{
  "num_hidden_layers": 8,
  "hidden_size": 384,
  "experts_per_token": 2,
  "d_expert": 192,
  "normalize_top_k": false,
  "balance_loss": 0.0109,
  "router_z_loss": 0.001,
  "groups_per_token": 4,
  "optimizer": "soap_variant",
  "beta2": 0.99,
  "train_tokens": 464400000
}
Below are experts of layer 3 (counted from 0) of a mixture-of-experts language model. Rows are named router (the router's row for the expert) and show model dimensions 96-191. Each number is 200 + 40 x the weight over its row's rms, rounded and kept within 0 to 999.
After each expert's rows: a language model's description of what the expert responds to. This comes from a sample of Wikipedia text that the model never trained on.

# expert 7
router,163,205,223,219,186,156,125,118,197,228,214,152,246,212,208,205,139,250,237,225,198,236,251,241,185,160,206,244,246,219,243,205,217,199,212,252,220,170,220,215,147,201,139,184,269,221,208,199,157,187,152,164,215,254,223,256,197,248,209,194,210,140,149,219,220,160,185,248,151,187,206,180,234,166,200,186,183,184,119,174,260,231,126,167,196,215,190,173,218,176,182,214,236,118,204,241
It responds to: Pieces of technical and biological words, plus math notation, such as obstructive, transverse, species, _{, \, and verbs like is and are.

# expert 0
router,237,226,200,237,167,177,102,155,211,228,219,199,223,227,178,210,217,236,189,204,182,217,237,208,166,195,285,189,224,162,180,203,177,194,198,224,197,274,267,231,150,183,240,107,281,276,191,191,185,159,164,129,187,203,240,189,176,188,196,217,242,235,129,223,173,172,139,160,212,208,247,196,216,185,125,239,220,246,139,262,214,178,208,174,199,139,216,270,222,199,193,208,224,183,163,204
It responds to: Word pieces inside foreign personal names, mostly East Asian, and table pipes, dashes and semicolons in lists, such as Yeung, Yuichi, Shi.

# expert 3
router,217,172,226,235,153,143,218,156,236,239,260,181,216,212,272,243,192,223,143,191,227,264,216,291,178,166,289,222,232,219,227,176,182,191,168,236,181,216,277,220,182,158,168,175,236,262,248,162,144,250,156,134,232,244,217,219,161,195,227,145,241,130,152,242,168,149,184,203,132,260,221,222,231,148,248,242,249,141,175,212,209,220,210,147,192,142,153,228,147,205,210,179,202,178,178,244
It responds to: Spaces before years and dates, plus history words like century, Army, Church, government and ruler in historical and biographical text.

# expert 2
router,194,210,224,228,181,188,151,154,225,241,220,196,233,156,192,212,167,200,211,225,159,225,285,230,176,180,255,193,251,174,210,164,265,190,206,268,222,173,176,231,159,166,155,221,245,255,205,186,143,253,194,146,201,217,265,251,162,204,211,186,147,182,134,213,188,145,133,178,156,209,264,183,221,155,154,228,185,211,186,227,212,224,192,134,140,201,203,203,146,189,154,260,256,180,166,151
It responds to: Sentence-ending periods, paragraph breaks, list dashes, section headings and the first word after them, such as Platforms, See also.

# expert 4
router,239,184,182,241,164,152,159,149,222,245,177,159,175,157,217,207,139,236,145,225,168,270,234,198,179,217,230,239,293,183,204,164,209,209,194,263,193,193,286,268,210,185,192,206,244,297,161,155,175,179,145,71,249,176,211,249,176,202,181,208,234,219,158,250,207,169,190,144,196,226,182,150,195,159,160,238,219,244,156,213,197,252,173,161,215,118,208,224,156,175,222,184,229,191,186,235
It responds to: Final pieces that complete names and words, such as -ically, -ford, -burg, -ville, -ota in Dakota, -ine in Ukraine.

# expert 6
router,229,174,244,241,159,190,98,104,196,320,165,175,219,216,173,159,203,228,192,196,156,241,228,207,125,163,204,224,276,227,212,193,165,200,185,234,182,180,256,293,157,128,116,122,222,208,168,138,205,204,202,96,210,261,229,195,166,218,178,156,218,206,144,261,191,195,177,217,173,159,214,169,245,125,203,223,155,169,153,218,229,202,147,213,234,174,183,225,165,221,162,167,257,174,167,255
It responds to: Units, ordinals and percentages in sports and statistics text, such as round, km, %, 31st, Sep, season.

# expert 1
router,271,192,225,217,176,142,128,190,242,235,252,159,214,189,221,202,200,209,150,213,151,245,236,191,211,197,224,215,280,144,235,169,211,187,118,259,223,244,234,220,169,198,133,187,222,229,171,205,191,213,198,146,188,218,240,145,179,237,227,261,237,222,204,184,149,189,198,137,175,255,239,156,161,198,232,292,233,190,180,129,257,208,216,152,175,112,144,237,137,171,169,233,290,189,149,198
It responds to: Pronouns, verbs and function words in biographies, music careers and plot summaries, such as his, her, born, begins, opened.

# expert 5
router,214,199,165,196,174,167,191,170,230,238,247,202,225,240,230,239,183,221,188,177,133,204,228,229,180,170,261,172,273,212,255,133,204,158,150,224,170,226,203,247,174,138,133,191,212,285,184,168,163,214,128,149,194,230,246,160,147,183,229,243,217,170,106,213,198,168,198,214,151,186,227,177,215,209,222,240,184,210,160,233,246,166,251,177,161,178,191,179,163,245,206,289,241,233,171,210
It responds to: Single digits in years, scores and tables, plus inner pieces of Spanish, Nordic and other foreign names, such as Frontera, Flamengo.